Experts of a small language model.
Experts: 128 SwiGLU neurons an expert, 2 picks a token.
Below are experts of layer 6 (counted from 0) of a mixture-of-experts language model. Rows are named router (the router's row for the expert), gate (a neuron's input weights, with its number), up (a neuron's input weights, with its number) and show model dimensions 0-127. Each number is 500 + 25 x the weight over its row's rms, rounded and kept within 0 to 999. Numbers have three digits each.
Before each expert's rows: "mostly gets" lists some tokens that are sent to it at least half of the time. This comes from a sample of Wikipedia text that the model never trained on.

# expert 59
mostly gets: " or", " and", " but", " &", " nor", " although"
router:460536458529477498500492501525484478527457556452551498530497533511530512519491512498499480537512495531517536515519467540534456490515465478507529488501482519497498545468528530496513469499463519486471540549494511522494509521488507501482511496516458481494477533537489508477520487515509475501494471538538500528516502500478551527458478490495479514497481519546512447484490526551471510440474
gate1:495493539494511450500477509493511499513490526493483507506500556465530497527456516512483508476458547510500515498496512467511530510537489493509560488520536504538498529482509459498476495496488464546491501471479496466480528482500504529535502463496464591473457483492493438432499540499526503515502487489523506501520498531523494499523511489496502463490510529488511500505525462502498478535525
up1:545534529473505485496484506490505478470503480471495489510508535453517472489510500483461503490481470498518525516531456515517493476535451481509526483453501450562511474510484489488482537489503533471548463510501518473488501500462506526486502470505475556513475506513533474513481495526509445540446545516503472504511507502483543519493525518499546483487531486502477523545482468530464484502481

# expert 68
mostly gets: " Museum", " Institute", " Society", " University", " Register", " Airport"
router:490517539476524482503495483470523488459533476527482517510472495484469516541459485504489446503513522495486460493516506487492504505519547535502502459527503511525499534521481517523508475474526489520479498497495482502532496479497503505488499487537520518452493509541490495485491534473525520480502511441525513476463461466485490505529499542461471457474509504491481495504473535497541513532519
gate0:506482493483532534552485484555516533506451519525480459490513472413487494466492531529458475458536531482451525489495498492537501483515513506447479533501493498482515509454483496497487527498494522538463511497528504477465451475482495531514515512533472512513511501535478500519509503487524493450508491468489473467489513557474489511536459523500504474470495475496461508510464506506509501483517
up0:513581504502521525509511473499496485531510492457498529471505525528525508519539448485490525499478482525476509475520528491470505505496475507544521509519432500523504481545549531508497505537498500519520479478465469486505562490516497544485476489515534499489484497519455459484506519469522472526534482562484528516520506483533478483485502501477492467544505495495531509498489475522485492511471

# expert 19
mostly gets: ")", "\")", "})", "American", "\"", " Succeeded"
router:489455539478518522501477522521531486502527457502514517476541497518537491461477513472489464473511504502497469456499505518479540510523469528480472509487524518520476497500482516549497473510493527472521493488519500543508504482456471489494521532468544548506506495518472510496475510530489517488477483511538515496500485470522477542481542548487494526536539514466504455507478522493461509503488
gate0:501494473535504562502479518489479512512521501498470521554538507490523481494504500526518545562558447536494565499462536476500497493532494469490475489532497507542515565520512517505506501518507499457495498536483486523494474500500490492487501487524509473523489511525522489510509477507525470487489461486520475529513477529504474518466502481499455471502531502488465488525524491513502501529466
up0:500520490498464522504526528479514516517498488530489539523540490520515500516492508481525522518555500514509571517491512484514510531461539511519500499519455513513516504514514490486501482515504534525486499492520503498479489543526509492460484509521495536477530506573541495512520459472479513481530477488494515488527494525509481498538538490496520495470531460469456438514501550538483484504477

# expert 25
mostly gets: "===\n\n", " Madison", "'\n", " Elena", " Dinamo", "-"
router:472509546493469515497508488503530486534495481497511521508504509490512494491507482507473488442475497511505551456489557468500467492486515531536490542520502486541477495496509475488506460540514493533489544451483527458497449497492491467537463480548482497471504436482505458478481486553466515518466486515499557461446508521502507497456539488524494495466518541479510490483520499461520460475481
gate1:550520516491496484550514557529499512494477558536506551502506494502517490493453475492445522471518493485493506543516508484510497539478478524498497508512523562482506494510492466492553490541504492511503551516460472480550423444494512499489484492507518512514495512489523513465518482539538509512496531495533480511550513496529502496511501525483523504492519463492497483499460508529515513502555
up1:423494506514459529484465503503505520539530465465501502515481498499483536495508535519509494527477456536493509496496486526527524477504510470493493538521481474520502454505473519505497480493514537484448447482520509498492504537491520491494532524501533490490465492487546537507479568538525499501492472510534476434503476472485487488526503470498459496496505517466500500500513494531497517480470

# expert 6
mostly gets: "å", " Liga", " Latvia", "iga", "iel", " Rey"
router:482532490481512505468489436479515503510431521451499533510488539511472496491527493514509570463525482501528480510452513511527503503536499469526525520494536489538540512513513481495442528475525522553508516494504484469511505476496466472489508509490520513536479517539520477474501469481476485474521542537510549518526510498514553509512502486471525529471443524488471525534524494470513519483518
gate0:484496484532492511461479531454541562524468502482477470504538495475506472525490489501546542485503511498506508504514468492464490488553475498476520515531558492486496552513528466518477478507480481492473510489480486494536517503511489525484483511481497491486503498508485551509464486545500482515503537502510480549466534496543506504518489578480520493516467478511487478472475494455506494490433
up0:436482497510461512512444486545496472488522485506544494557486506486493506486506443499477505528480506524511467476489518477503531512519520490543486497565525503524492486487477488489509486538510517485514508495517518479489513441472506529512546466478478505479509464495502441513512484492504466495500462513501458519541498456482462473497507482516492515465522493463466547487481508522490487492548

# expert 31
mostly gets: " politician", " player", " artist", " officer", " member", " writer"
router:503479510480508522482505516510512463463535452463508516526509458493455467496450493511492511481501509554511468450495496484527485537452491516523477442533499547506484507515497496497521537469474514509483492500520491516508492535507512507531555517501557520478498533485500508511529485478512546471524539462529500473539477503473529520519518504466484488490531514480486483479534522459496489530501
gate0:497475509515508480465533493485567499471469485461482499543507494503487485524519533448507489507519505554503515531463503476493493545479492500512499566480546509486502493542505487532506561487501506466450454524490490499498470495506498505484508455504511499446538483506490484512560495519531516480490543482476493525497514505507518476470502544517483484474493510509501496515545513510484516511525
up0:532488505544452491517502542499545474530501461465511455484518499482484469479505512448498475514534477493505479511465476498508489504495515490508492482538545498503505464478479513541525516476504492466532447534540472492482569510476499492505503435503528548502502483500475455524490483497483498479482503487493457491545489546476481524480503512462515539487493547454477517530554570484483544471539

# expert 3
mostly gets: " Born", " birth", " %", "Studio", " medalist", "Born"
router:515517530535489555486444487514542506518477452504480485433521489509519520446498468534521493504467486491507501511518544517518505507493525544519493491516506476475507467448469491510458491489487493471524508499523469525557505455510506488513479473476482468521513467508483473460497512526466512525440499515509534561479484486516460499481499494471489552537520495471544510481512487463528504489493
gate0:523482533529523435454490544487481499477504509521487523506498483482467519491489501476496485493456488487552510492500531500514524502522482519559524509524470542471527470519442514477506436460470465516527501545487497522485506554496499503518519444481518449465477472542477499521494468474410490493480461542531515486480513517491482460510504522466520499477488504542500491501513506460489500522473
up0:514488524525501471482513525486451503489486498543493487487524481485464497510499530498495517475469499490529518520489512494522522475528475533541486507506466536461497481533446520495516447476445470532526508504473516518517510505497475524493542485494469462461468449517498522489482470489448497515529508539538504505466511502485485507523517501472534488504472468545522504497516484449476471538497

# expert 61
mostly gets: " Phylum", " Animalia", "|---|---|---|\n", "|---|---|\n", " Binomial", "Population"
router:512519484476522509533479515530462518505493484524484479506511501472488533471516522495550493481486454529544498498486530481497523472509498481523559505512550482511499473489455510509457506521504517477484526518512505479523527497516502462484501508491493460483521489474511470463516518465472518543478489499527518477444497461503480514550485475478470458508533496485514475499467482492509497526493
gate1:511455518519515500518515516529465473525478502518512476468534463510473543497471521512516522511510527483507490510518481471476495498472500473554484520503523507524518489510522504497512510528541489469528506473508472492480486573536527464489508513451490522509522506540508513477493497510512489510536469494480517502450541509484500466450514476490470479463459491465550501466527492499486490487515
up1:537469490519499498492494525513453494513457501511494454467543505472494514459514522465524508518533540481542511496500504463507467489501480512548534482504534506505518457512531528510489527519506483448512538480520514524507501527498493468467448505465522541468517502530528514506510497515488487509513503501489480476467511515512508438514454522479508545507494507468538509468509520467496489492519

# expert 64
mostly gets: " success", " evidence", " role", " roles", " activities", " response"
router:496485525491476550482496544471459449467499461498485517506497509487481537514486495492497527481490485441494510498477508534492486500511496552487513534526485471509515491475513539493497519476540438482487522512496556526515520492529483476468499508504554488517495524461513526492525495488520477478477549433484496463532508521536523542497495470490499497517520508497529504498521487535519489489503
gate1:476470469501505461532495498465531521548510507533499472506493507511494497519508489509467509520477443487544506519485515459529511470460502506462515506496493545514481511495493517489533522518529488454521551509488513503493524499545497483499462552515437482493492488495471493545501472474501508492517518508523530532489451462491480510499512526499501484486478532534487515501499491515509516487509
up1:501489465493526542525488480493504512498483455446491491530488493481478500545489494513489514485503503499494476519497523527486463515504521519517436561500474484487501500478507487529456461509518535502522526497529456506510524519531517509503542527538488493480500485514488529554535496525482495511471468521511499511486476527488481494481531508516492523497540510502510534484525469501545512519529

# expert 30
mostly gets: " Olympics", " world", " season", " morning", " Supreme", " pandemic"
router:508480525500521526495516473526488517519470531467499487457473506545469545519453499497486521447518506495481490516460501488496505501521539514492441504517492498479516493480467475515489506517505473488491516521508491506499513483495480514493473526486503533477490443463510573529509557459500472537502483464513495495516473492523535533499516510489487488515535546546478507486518480484488540509515
gate0:514519534527509477436522531514534501510469482514497510480495535536498474503499510471499502479490509482476464520477469509495479538517459536501520457516427542505496543478507500480491477530514515523503483519486507497468554532484492478485515504509473462478475518524495493532496506511490465488515530533520457464465535516500464485501490524449507488515489515544493508505473452499508487541490
up0:514508487513513546521489506467510504487511514508509504519504466491508532504508489489519496550495455512519537468512486495505541482516520487538465522497552484485477440539522463510496536510496449468486543542462518556488469452545481500517495510523536534547522504495493468480526525488529513494489496474487487515529498483508482506520512499517482494525552510483521518490538508533478527510526

# expert 32
mostly gets: " when", " because", " During", " while", " if", " However"
router:476518484533499523492497484513466515532499528476472477534482462534499507513499556490513521485525487523506495500554489490484475516542474503456518496515516512495532499474515458510493479498510480498506539449535516543518513479455502504460478502511479504480481521494521481518461482537495502461527470508448464490508527497493507534502515475520511525533519492522584463512496491562539468474469
gate1:478480558496488514498469488496470505526496463481452503516496466519467506487510481463525500508500493504456529514498473492488482444515487488463474544519505489477476477486500470505457489459472528526473495538538459470525466467471503511485495521506526478543469517525462529500476489488547468537529513486491513513492485507454518482460495489503485507520541495505519508499520524551546557461498
up1:538500475530507514492510439502505497511491521509509461518479491518476547485507454533493513439489481467513467518518506482497497499513555519527501453487515534470488495503495518517441515495504463503532515430487486553497487513527520470464513513446481515519501496497498481484474524479474514482493525519539480519464488480525513506493556508498555488485515515532521512490469497479493491518513

# expert 14
mostly gets: "dale", "ford", "ington", " Rovers", "borough", "elyn"
router:487524483467468490489516459468514508547507513488507525542506499519501466490508505543520512465528449508534518526483515470520469545482481446506539475514500466535484500448504442517486506484475536522498478466488488474491490486522512500472477503533492486521479485469454569502509467506492532537521489468488543528485468508502482474478513452457480470520468536533509532546514514471511493481485
gate0:493465499460504500530528504540547464504480494516502503501462466520512470519493532518503519500509490481487519464537472500479498487501487510536542513510537491518493484497499513507512510522476514538497537454475460503507490482518422505504511530495474508520515467522531573537478538513533487477513541480480504501462493515490459483501499505455523500530457532479514491510515500492494453507524
up0:487520537539515467480514587507479536474539485480526469537530527480501430458497452482486496477494524501530534510523526505514507497479500468463511545472478523509475490472514509465478505528519510476491484515538457516479418511524537487473488468478521492496520488492508493505516511483482525509507478510507485524497495512485487504459482548488456534517533481473480503497502507472485516514486

# expert 12
mostly gets: " Cle", " Who", "ancer", "le", "aughter", "onna"
router:462532496505506506471496485513504486472518465475506483519461502521531529534479484488522522526532487510520488502499476501528498525453542450505512505502496485503489494520479512495513527527473524472474476522540490520513536478540492469498474496477488529538505537476546507484493507481489515471546502546484552520496491556529455481510489490460480510550492527487485471470495553506526483512493
gate0:537493458506519492535517494502465508509483504494466498514462512507462515504471482467481537450501491511504486500484544478447474483464517491511473512549486462501486503492480504536536487496499531511493502480503433515506561493493498474525509505492493496539493519553526508473484530548512499482533510462503526534545503493525480498516457498513489528508541533478505530542504498497510518503536
up0:493477467493489503560514465517509491488516468478496499497519495514456498477483485469535507452500541474509515472499517532475506489487509517492486523545475477531495477492534515487513477511510483503479478499566483496546529533487490498488434524493447469499507537526542518509517527523502477497519484459514531524507473500527460439512459514533527505490525529470475571480520489504499500483501

# expert 43
mostly gets: "commun", "ceed", "tegr", " Anti", " Organ", "vision"
router:465440494484505500515534464510517517514433496492509515533453507498495459475514498526514487541471516459494531483538478506513505516507522542507502519504516506507481508533514521538534506457524549478515518463487488486487520535517474487528503492510549484514491478501472518494500553517528497473513490505455497525483460483515526483511459499478473489530525514491479463493506447481483508536516
gate0:515504494522511527506509491497509476498485525529451525523519514502552548492494488517488499492460506478491512527482499490476497514458493468523472529505491524468483499490503505480496462482510504525519467445523509508499506502492492475489510487516519475480486537501520514538507521493495511502490525464521570493493513476498496530458528542491507479509487531489472459493503487514498504538515
up0:505545509567512490545489526467521477522489530515493545529515467510528503465498505504529482498469490514512493503516527534458527494452486521506465496515522527493481483452498522502465534529486531512524497497507482432474520523508516532504523519503493462436503528482535504499506514512488517518504502502521534476492498482509506479459507512547518467517447512481468517458495491515453508530487

# expert 34
mostly gets: " Rio", " Janeiro", " Salt", " Monte", " Paris", " York"
router:478525507452513445493497475511524474441494497472506514501519551500474523490510498451527480491462482467503506493439514514511515527480551469475504487462484462524485505523531548522532505506499481462493482528519524473495523546514465504450477469494499484524483506505502484516487479511526509538484522520447540511526486508522504500468500506508497483529504519494489514532530504496484516480498
gate1:496487541509484490491541487513493486485512531502504510544505496553453485558507525507517460446470537485530511519498473484549512536487538421510478553500499505474542519498515501498493538524498483522537486502486514466494531553489457516544510505512463508509521459487488541507442476542479509516508476492481472519544494511462469493487491540486532510513508508516472516521559484478515479526509
up1:520468545523501528534522494503472482509490517496491490512558524546455479568504549527506457482462532494511508514495482473522516506508527449548434522499466506504542494505519480503487549505511503514506490523505512493495526549473461498503497501508484500525496467506441508518448490523491555526512499472504464539527511513502491468446528545500498490500532507536484497506567496511496489520499

# expert 51
mostly gets: " Brad", " Domin", " Gor", " Ryan", "Mar", "Men"
router:490525521464488506480514446526521524452550513537503526473459504495541450515503522519533508513487522469541525479525529489555473545544524529540515561502493511530508487484451495483474506551508496497525497518495514515531491486490537465479477504528513503515459528487459500467505499510488524455526521497521540519505502481508487514496516494507491482481512479495495505537442495524492475504520
gate1:504483483500492508465520474518479463533511508480526506536486434524520488482494504477528518503463502483497515491499495512506491517545517537494493486525516485485520502512522507521494497494483469473578514515496511491570543499484472517449491539487526503443484532533529521461496500492526468497525566509491492468478497530452461530494490472544540485515520503490546486471488519491490481516504
up1:529490496530536475500497497524498482528472497544511542476481511489510453437474482481515528468519502456517460491501518472493488491503530481531487460494527501515493504488485443509489485477484489511532467518456515488538534476492494532532517495527500474487500530558545516453515481517533487495524552522495540490524532506523494508485506450512532440480547493498529516486551503552487493476470

# expert 23
mostly gets: "-finals", "finals", " singles", "----\n\n", " finals", " round"
router:524535496498493533530464467520540523515468477494502505491465491480496490481494518541513527492485487494529558513502546501519476526478502514524528541507514494478529529472486548507471518518497503518479555479506465470549534465535472469522514490500501466526536479469525486457486546494490493482520483479522492420495531463497490514510482502492492501481482541508506477486542484513444472505481
gate0:529489460491494493486470523490508505569484475517520501511517481470521488503490505518517499482538521462503555499517511466501461474485483485501510525547463468489475535525499471516515493532542508506514475509468521485493502511490465535478494493508445480503528475456511537553504475477483507483474472501487503512532509453524462482488521531501514480525485491484501521426545555524492512533503
up0:508507511499520499468552481484510515515439453477509499525526508495525522544533528562539521528490530509521464462546499510508506541504482502493493510500444515496481504511440522491530520473530499518513506517547520525453526516451498542536499480499455511481487487506535491538493509495483454456448526488481482513529474510543472464472482547504510491492513463527496516530511541498519509493506

# expert 52
mostly gets: "an", "ad", "jan", "ani", "ayan", "aran"
router:484514466487531540524484520506528502466504468466494526498458495498553478469514478481539461518476515548505525520477440499514485530494500574463515510472482515496505522499503546465524544533506488545498453492478464485488485496497476457512508497507473485459472499481519537513545459497491544486485509518521541465487512505523550472508517484503509472481469465518492504494498463486520540465498
gate0:526485550426491493511536540485501506541512475517504501530477474513506494533499474492498496458492512496511494481491462497509516483491509502488500474504513497538488504497537499466490486503504506495480470494485526518479503541474540507503474500497468567485540456516494513450454492499482508496484467500475502487485482475492502492472499523471508463523501416543513517535420513489489525496483
up0:490485513480528496521516455489519475492527484536490497527471508509531498499513545502503562495521464484533489480529480507533521519455525515510538509537536503509551506486498494504506502494490547501526474479499509500516503513490531517501527487494497531512573467513490470496471514521511542504489457489546510451497504546479518519499478528482529533492468498532515513560447512505499530526544

# expert 29
mostly gets: "ñ", " Ferr", " Michel", " Crist", " Á", " Rodrig"
router:526524508483514477518469501497517470488496496490495526505530515481500468499538452464485491492520504554515531468484506544509481527506509462487532505462465487536483466533529538509501524472507510514533526468497472500546511517510510512521512499495543488459519464532518470495492490500493482505527514499488515487500469482502510458509518512473536574483445455495499522496475498505472542494535
gate0:529506530489475490513507539501480501514522474523466513480512513499486495471537573504533505493491517496484483490504493535510543486534505511533465492518472502517511487503498502488511495505510514522493531477564500503539491510489525509504494444478491486491468495509475493461531506505488470494524532482472504492531492491459518529526517509471495506496463505496540460539485499514500534475535
up0:498481496507519482480478445517529515472491531460518506529460500489511500512462442494476518493496445521505518511461510498494480535461489474452471530500511459473512509482490501523514519482469513496516497517427476536465510483513475498462507556518527521504509502468521523521457500498524513514509551541514514494473488519549499487483477486495503475524560518497481548476508494509494457491487

# expert 60
mostly gets: " Civil", "Ind", " Roman", " Confederate", " Turk", " Orthodox"
router:504472519477488493493505524502512526494464502496529522474542523482484478529524451473502497535496478494464478472465514472482542500501483548479490505510460538544458481525537519527503473488500473504547536509507485535528461513498455501482496508501531472508471502514440479503488478507557503485539532486484455505520492510483530500513517548549483524502483493510490480484462507495477530510494
gate0:472502539530476474527519513549548483526497504493480508466525524520486510490464490491453519491481482515490460476514495516466513493498489487531490475472521468511535506470525517463531478489509511501462491482552557507510496547507489472518525527484535449482512500518499487502488519499494506480522549473528482492553494548514520509481463478476487494460468485533500498552511508488500477482554
up0:520492534495457471501557517522490471469500559502487511504517513512489477504500489513485499503461439504513481536493531507496489477538523529537502465471504489505460518519505522472498504456520512488513488495514554490477494513515493482514525505500505476515512498532513473526528522500527469478513552476459434462524481545490525511529482502453483491472478515478478500521525497501499487464528

# expert 20
mostly gets: " known", " available", " able", " used", " named", " considered"
router:526523498533481543512491523486468496494519468526502491506466524473508507464494499504462489510520487510477478520472484536506495490510465483551515486496484483466468480476508536526501519463489503467512465511478518488484492498524513487472496497458520461481551524538492489476483466467528528462466453506496459528503521489496501519499521494526512499510486494535489494508495491492449451544517
gate1:500472481526484516513437490506466499503507507489543500489534524509477506486523526502500500480505482471496472445493505491535522488517508462532501487514569553521484511487506506491507511501502490497496501499506521468494477532567450485529528517519525540496508489506480508517525494487456522529490472470535552520529517453510432471496506456491518487443488479513487471524513529516495491490456
up1:506523498482513514502513503490529507470479490506485526507473513493479513520463500500485536493491510522499505536508486510460471516476490527475482509498442427465548507508489473465486482497492503512502491506504474520500514492433526528500502487468478509473500502491519476503512492518513481500523506526484447470438453556514535532490499523504457522531509510506524532479461477483497512511514

# expert 55
mostly gets: " Chevrolet", " TKO", " Toyota"
router:482501462477521518498499482543532449504524470472509530482462490493506519498483480500500465526447514515530484481482460510443493512480530506520519488501524475496489532485520505480490483513511443514540535444497505481481513453505476528488493481539479532492466483481516502501467497527471520555476493463499534442464543490520501523497477534518494494475489524492497515533468485480525507495538
gate1:529492535460476485440546531551557518533462499552517515496546472497513518509477468496514497542558505508515484486497505483515516498478495526490500474485485463509463508504507488519510473521522489498505484495499491479494474481529502492515573487510498541483512466526521538498488469508501526511564470509522499487484444524507512471527529477452496506511465497491497517491507518455489509503524
up1:470527514534526532503472464441461493443513508463481503494449472493482431504500508461520462503474535507478477470496457518493489493502490475496528494519478532489519524478482531520487471465469513503493486503478540519541506530450458476523453496493566490536490513469480459478502496473511491518465524478461509486502533486485467530528507513505493518510519488509484504498518483509554524497493

# expert 22
mostly gets: " Robinson", " $\\", " animals", "olia", " products", " Alleg"
router:442528518478524499492485495507529477485521472528544515500464498462515502504526528509483500490473516439498549485497521519510471504464498496509495495456480469508480467469503542468524453511500457527463527470520543500481518495534516496522502486477474475515510492449492481480515460480486477513456518487498507478509536468506514542502485526519489510437559530485509524518505491482497498487472
gate1:505477490526499503494477525520514494520496482520489475524540506512490527485498522497489525518498472507501503511464480512511526502491489486464483505500513454495511495501534483520494438478506497546528505457532483515482497512489513580481506445517543490478467454507456511479536486492473426472499507524493489512485484489459502525521521536506476530479545546532476496500484490489507485551531
up1:503516480487550521509498477505498511496512528463494514468500441525542486486518467513453486491509521516518503498547522510483471502486478499517554533496472520517497499498539499501515522539505511483536476533486520474495501516541478448512481559480487541531492456500567479488459486467514536451450492499497482488536491502489496488497462475485510493499493529493565522498467506516457506478526

# expert 72
mostly gets: " billion", "isclosed", " million", "0"
router:492477477480489529471459497511514490491493477527473484478489471492513484496511467504535517471520469534503497488501481487445504482491505508503482446478507503545518534492487469466480492518494458504555477520502490473491498466537508549516527513469542535511507490491458531521500552508532474566522462487515494533508490505491520481523544486491473508482525500470577559526502536504523463506448
gate1:507494480487513488482478472517487509480498480536465496530496496545519476515494517501495496463511523508493470526509471546492510457508490463498482498474530507533525505452472421515476483468509478531500519493511505509508499446429493531513516490506458514517489479499473506518455514543498530516525479529504458473498507485477481493448481481467496500482519509505505472458479508484483464506425
up1:485490563527513534541537485522554516483520495485510464470496504504465550513518443495501508513508486501502539493477504457508490516528479555517519478516465482470467536498501528486534499507481532480508528507462502457500496538519483474530473519514555483526486507518500500512546515487482493500473505508497496545496507536537493514506536504492484505491471492488473541508492452519529540530527

# expert 0
mostly gets: " Democrats", " Swing", " Turnout", " Labor", " Majority", " Liberal"
router:483511535522503472526475463508483482529472496502502488501537515493504556538529514552534486515515495513504545469520477479480476518480485524520513509475544477449510532508522527482507475514488502500505502498481507492516496550551537469537487522517536475553471540487487510508480512468443518496460508448510464514496507508442468514512480513499501494508509497549481481532496546509487481505458
gate1:503472546524470524473518476527469495506528517513493508522517475529495540530523506481473538548491471516507523509420477505470489511525501484505569468521503483510448444496508530448494499495510488452502516519497450473450494491514507500495510487513508465497532555476529536475487500469512512492443496486489479504490465527515489498512494498496541499521505485496468489533557527498431456483502
up1:537471533532507520488468500528504511461533524457474498497490492538484546538527520493466553516513494492482528532449479492518488513507495472481548507542485479501444477488465514468498480538499484435501489518510486511500519514508505492506520486538506510489498523463496530457470522495523480477473496482503556491506468498515491515486514482494483492538505494471491505541576514504472457484474

# expert 48
mostly gets: "ZE", " Je", "ste", "EN", " Ke", " FW"
router:517493478488473516476493476496522500470510444483515478474502517525444482536520505526500531480516508506489520485451486468516510536505480469517521514469498495508471469492501493477455512525488480488549535468488471501503511470522515531523461549495479565507482531498486527497530495517469466536487508479493504497504528530528451544533464520485512464482452465464488536512486510519497494544522
gate0:495485511453516528516497517514501517486519519488454548499481530503432481512504549445494522509482511521497481485515512489510478499481471473510494511468542466468517493548496478505504518473496508482530482528496502507476509476517481459507509506489496509514489501518528457527521534504487531499517468496505516471469491515518486550519453505524556531491457490490495514488525531458516488469505
up0:505492466513497559506481486483475507517529486495524526462497485554519474483476508495498535479487481497461488485490511553521486519502503497509507501511487478518464497456481475484456467528521466460466507489505479462514478536487528509481546473545514498459542479491488459518466529458452493523490445512536518502463491502466518503512516460466512517496511520492495532534524478516492524540486

# expert 26
mostly gets: "sc", " par", " cont", "-st", " app", " exp"
router:488535465543466492466515481451511488503534540532499545559484496508515493491501465517496530543477475531490493521527492475500499484523493455481495517498482522500500457482506543500519488518540514542490483461513465447488531523478503492517486483472468507522474503500472493534498526529531476509524476487539450522469470520496488496540493519470510494498464455517476455490537494489511489462508
gate0:549493506477475531484500486499505479478483512495535492515479487510548500470464527472526520426500534516498503532457505480479506496515490495482501508488503515475520468481496491520462560522505508456474455496509477458464478493491494477480483490478490484501502496492490495508497512465498541494446486548487482517521508523517526513445464491479494472511585459528516531482545454489537506477486
up0:520470511508489517460515493492487517491542487521552517520491504560487523509479507483529542477462467532479475512507465478500488472527527497506527504513467495472517509474473508530469543474489445443507475497526521508508510485554497497503512489497533485468485462519501480491538536492504491511495501506500472480512459526492511505483532493473486541476506528496508535484545477530457470527516

# expert 24
mostly gets: " football", " basketball", "-yard", " footballer", " touchdown", " sports"
router:522507487506469511525474528538525520490487522544489499514510503469478456507471435521536519530485489533534499548517562446516468467511458488525498495549507497450515509469455465511511537502438526468525516489500462471515511486556484483487489521490520510509465461491490489483514558478485517519480461488513486511518496475451500539496513504470472450521518526495486489475495482474513511523534
gate0:512499522529482511489541517462512493520499488502504512533504498502500489502515530521505489555477483530511493519483492506500478520496498499487461507514493506519462505522524528488542498494492522522532505485539481488492514501503462480522491533547494508516513526457519501485472459466453514469519534547451457480567531472530524509511503504506497501484501507465484501464539536483495520481539
up0:535482519550441473488528506490502497529549475520471529512516463504492525506524500518501508524479485519519505509490492548491481507518553492458528524517490548480468526499490505498492474506511467487510518509488463476552490465519499486507497523510495491501457492517504484490502517499509527496445470515474493481496495501518549477513549516526506504508483495428485505477487464492459515453530

# expert 1
mostly gets: "See", "|---|---|\n", " Albums", " Arthropoda", " Best", " Loss"
router:475487535525534468509456461543511512495467482523479490462496498521503524491475518523549505547542531512532489529493489514483524484485512520518494512494509466466516548499522504506466525545476496510520470515507447480451499462532523484504501551513552460539510526500531501498465542526453491524466462476507500525484515508478506502517518471505482483475484489503470517518546491493472499494488
gate1:475511487500513480486467498499480454509473476516515456505511508497498494515545509511490524541527510490488488510488523514523525550480488457481516505495539559468488527508511540485501512522476479529477494538488491497483548524494484531487488509499519478512517514530491521499446518481500519498588507500459503507521506523562537484565483502517534516495458474486536529543529539447490542479549
up1:525518486523496512513527517480513498519516503455520506505406492530466517469467512474511484453479474512524474483491483511489485448521483484500486456515489440543502469488479530506507445530509532485525533458541492500483440473497477535486495489489500546526484488504483484523547507506514485502454498521527509531490489473497466529447521522516500506479502533552455501509480484540481497485454

# expert 58
mostly gets: " Abd", " Raj", " Shar", " ibn", " Shah", " Rah"
router:510473476452494516464536555497533509530522458488495503489496497479498524540552483483538466460492531468467512485497548473525497515487446500550533506466504499514493480537492500470536519493521509499566479500464514534447502509481499494457528505519454486517505484496489513517532474536471480496474518488455508458525502514504455478545497494526567483489480498475499515514461516514503517531504
gate0:493567488549510495506466489524484500515506470538412502486477498480486503512482506500484493492499517517554502524526521487508489486484447498527500495484483474532549464482534534537467518514512526458532505467484482460501509510491510488491535472488490485463476512510494489502499487500445521491510515493458506525497535507485477503495500501487501516520508465489512499462507467508491525515498
up0:536478551478530464492545518464480525504524507504517477491526523468466511508526496527551496512483481458507502499494493493544467485489538539467488473462500465514519543461510528471502514478511523478520539532508523474522476548467497444463500493477523513539508493537486463474514507536513526482533496518518477495491495477469503523472463507465523497510543504458498509470497480514534484491500

# expert 41
mostly gets: " at", " At", " wrote", " near", "At", " attended"
router:534507522558493464474477538478472532501491506477476485503465501501492477498503548518466492498528494474477457507510487473487493479517506481520536502476534482540479551478481544522533474479491518493478516508469520466456517456499514519475519462517482479551490504501528485484518513481490534464521506486489479495485537495533521515504484486520482507525508482537526531483521535473545490535465
gate0:514505558514521510499512442522450560504520506518489522511507488500475486530523502504457525507509495479488505502501469493488481542493485516504534499486484474473536482487465490505511523496556519447461531504511499532497496512558485526477510522494524517511507509493502479490476496501516465517523474510530497472510466481513464456471489484529498473499493513509511568519486514452442476500528
up0:503507516493532461505503436540472506468529528534502473519489517542509498519506499486490495524503539515491513504528492505479519507480437501541507508502515502493553476511507491467479462478507533458505489495511488462523509498474510508486465455507497513538487492490515485513527470504533518561478493500527504452503444524497478525489530495470480484532498521524494540504516497507466526456550

# expert 77
mostly gets: " f", " g", " b", "-f", " bl", "-b"
router:503506538543473526460481500489515463466484539478532482505520501479538490472497470483530483505508493503498510493534471494512516473468469490481508497490459507493507485479514502465501521466476507512524484516544480496490487494487483553478474505508511497515503499479462458533485509482514464475529535499518516511457457465462469484511464479500472478484512495477481456512516533512543522449538
gate0:481521497498508505481501523477464502507506475516513487523504470484490551510490488533514495520513498523534455517488498470485491488488493505542519498461504500439479522530538557504506489475496460512496503537517484522489466482479500544489493536478516510531512489479521509537474479498484545481535476520488497487466496481484469516519462443522524508510477531515531510519505521465490505516510
up0:494454482524485496456540503484473523509517467499525494469495447509468501507471471492503532498524485490518475529495503457474463501502509524504472475494490507468519493501480513477502531489481490465495516447491488526501477517513502547494517542533527556480485504464499465511490477478486537497531455509477502556489484478496524504505436477517522494494472522447475471544496515438463511531516